Below are experts of layer 5 (counted from 0) of a mixture-of-experts language model. Rows are named router (the router's row for the expert) and show model dimensions 0-63. Each number is 128 + 32 x the weight over its row's rms, rounded and kept within 0 to 255. Numbers have three digits each.
After each expert's rows: a language model's description of what the expert responds to. This comes from a sample of Wikipedia text that the model never trained on.

# expert 40
router:086084158153128125096109124128107167173186087165091179140133173199113113126114077086128152125171102135075072113110133103134195132120121101156141157143170121085103115102106151140147144105119111
It responds to: Quantity words

# expert 21
router:098111146124138151119099094128105180169158112163126164146202171125161139149109105072114148089090112159065086072139121110118165115089098099152103116174163109106137136023155112149138143115119084
It responds to: Noun suffix endings

# expert 14
router:159117154134127151118139108153056179133198106128103162171143150126167169139151098094115143124095125106101074055098132087151155129096155098147154152178157144048154138120136120135122106131115111
It responds to: Opening parentheses and brackets

# expert 18
router:103098109130133146125077082095076151169165074123129140150122158134116206118137126098126170113059117160116131080142117096170189145122102111126146084164139035074103097111141148155208188115121125
It responds to: Colons and year prefixes

# expert 7
router:117124135129151147164110038105085150134149148098134107211108142116097153110127099164138179145123085155119091121098144111113165121021079133086133129184170116107081106097134135154126135136087134
It responds to: Table pipes, at

# expert 1
router:118120096143119167172127113126066127127113123110066125145094151151129120164096120124141153084139114163122097085065111087124123183101125114123139164129175102085159131114130123144089140125113121
It responds to: Year final digits

# expert 46
router:108093122163114173142135106093092157189187118123124134186130112143148162086155119094116178104132131156097050078136129141116167137112139136094117134145143084083136116117085109122156167111086102
It responds to: Standalone two-digit numbers

# expert 20
router:095109126120121137109102100111084113156143129132122141170107131111153118174103091106137187132095111136124063076143138067087194131073139095134149138193175124136099159082147153164154156128110071
It responds to: Foreign surname endings

# expert 19
router:082122119180113207135117094119090145158165112099153114144148122115109166147129075132132133148127108180113115078117098123108149166104107120128157122134149103117075120137116114139151138090141095
It responds to: Given names, as

# expert 15
router:122123160157060174100122120082081133175209123121096142146155144136119142134144090124168181134139084139126112092088124135145140163098140110117127147130148109094088120105146103124121146097136084
It responds to: Table cell starts

# expert 3
router:121097152135127162133077082154035152160177107132072128127133158156100156160146096087144174101072103144120101099077132132133109134104122116153098121185149134128136112075133145135131160099144098
It responds to: Month names, past verbs

# expert 36
router:104156174127105127150097091136039152141181086146096198168187138142155117133150121128129187114106061138100125051128144092082177107105110107117149114168170147050113099125158105146134148058110107
It responds to: Particles and word starts

# expert 8
router:086130158169072185118159097119083143164147111157123139127142152202083132155161120120171173099121155170093094107089140146119191147112097086171159119157182085082123134086116149167165148115127151
It responds to: Countries and nationalities

# expert 28
router:069123153126091147114164088135069134124161129126092171163174136089090137166142142084138180072061144122084075058102134096102129124099109128134178175154148062087117152096127097126176130110116133
It responds to: Plural and name endings

# expert 47
router:136085188162123166129108096146091165103155135153127146172177131135176174168151110052103199124113120180108121132136156084096113171088111068110184142158104077101137121079129110165190160117122138
It responds to: Sentence-ending periods

# expert 32
router:104103143134100143145151150124093132160189103122108158173170107145148163153136069096107174104079106174140118068151141102142161221114153089158162153140144090117118179117172121126123150106156149
It responds to: Film and music words

# expert 42
router:117120118178141154156125130103044157135139116182167165164153121132106177180120078075098163100098064134174114041152124116076137177108060099119151127124193083087110117060113095140122145113124106
It responds to: Word endings and closing quotes

# expert 33
router:114111173129105172150127082115106153162156106147145152188164141138121111141132054077156146135121110138079101124093181121094185166071092118176158119161176142136162143125146141119139107125146113
It responds to: Asian name syllables

# expert 5
router:079088151153120141135143095132072163097158100145140140169141114097143180137097103069136153077119135140111116096132164106127141151108157090090161153173199111053117113136146112139096145069134113
It responds to: Commas and was

# expert 41
router:099082113153117171087118124140099149100196117154124109157161088145076123131177121096154140052136097172111119102142180130138129116084132117121141131115174103064122114101130165153148160121160112
It responds to: Closing parens and centuries

# expert 9
router:068137187124070194093116078130084171105182128148137168121107122142129156122165041127172234142122067150096086111102098094126167147105072091150137145156138112097088095055139126161142126066134130
It responds to: Substance and color words

# expert 4
router:082169133153106144155118102118030151093158120133089141145128096140118123170126078101149190089124092163082084058106141086098149130084121154133120129174176108136120110064150149144167193139162110
It responds to: Surname word pieces

# expert 44
router:132105140183125174095133071108101182132170116138129143153123137117164140113160103081085166132103104154118143101050211134108144175066134086184149123146186076148123159119150100161179156191119101
It responds to: Articles and short function words

# expert 34
router:149119149156116170132133113168085113125169145123094152150133126164129120122105058110122146075113157143126104124115150084139176105089122141107133137153145135049119098114132159180168126110154089
It responds to: Determiners and possessives

# expert 0
router:093101114131091151138141075104078143114181122163089181155148147151128197155120096053109214072115129145091061113110091130139142151068153095142149103154209126135112137052171082130132182120090130
It responds to: Digits in numbers

# expert 25
router:091088105159147149128111109096083152126181124106090150194112130153139125182121110081144164026063118144083079064118129155092140116123103080135099143194154167131119168115098142126165128098163144
It responds to: List and heading markers

# expert 39
router:128132140133153139110119052104072100104211146109150127116129131112074170165183102093092139108093153206126096090090180142100166165115145087114155158186187122108111107103117145171125108090154075
It responds to: And and pronouns

# expert 31
router:105093157167092171102159105071068168097158087180125164149144112105147143158134077141175183127132088140169093072105148134162126170126109127125185145200158129121101096072124152174133208123135089
It responds to: Word-initial consonant clusters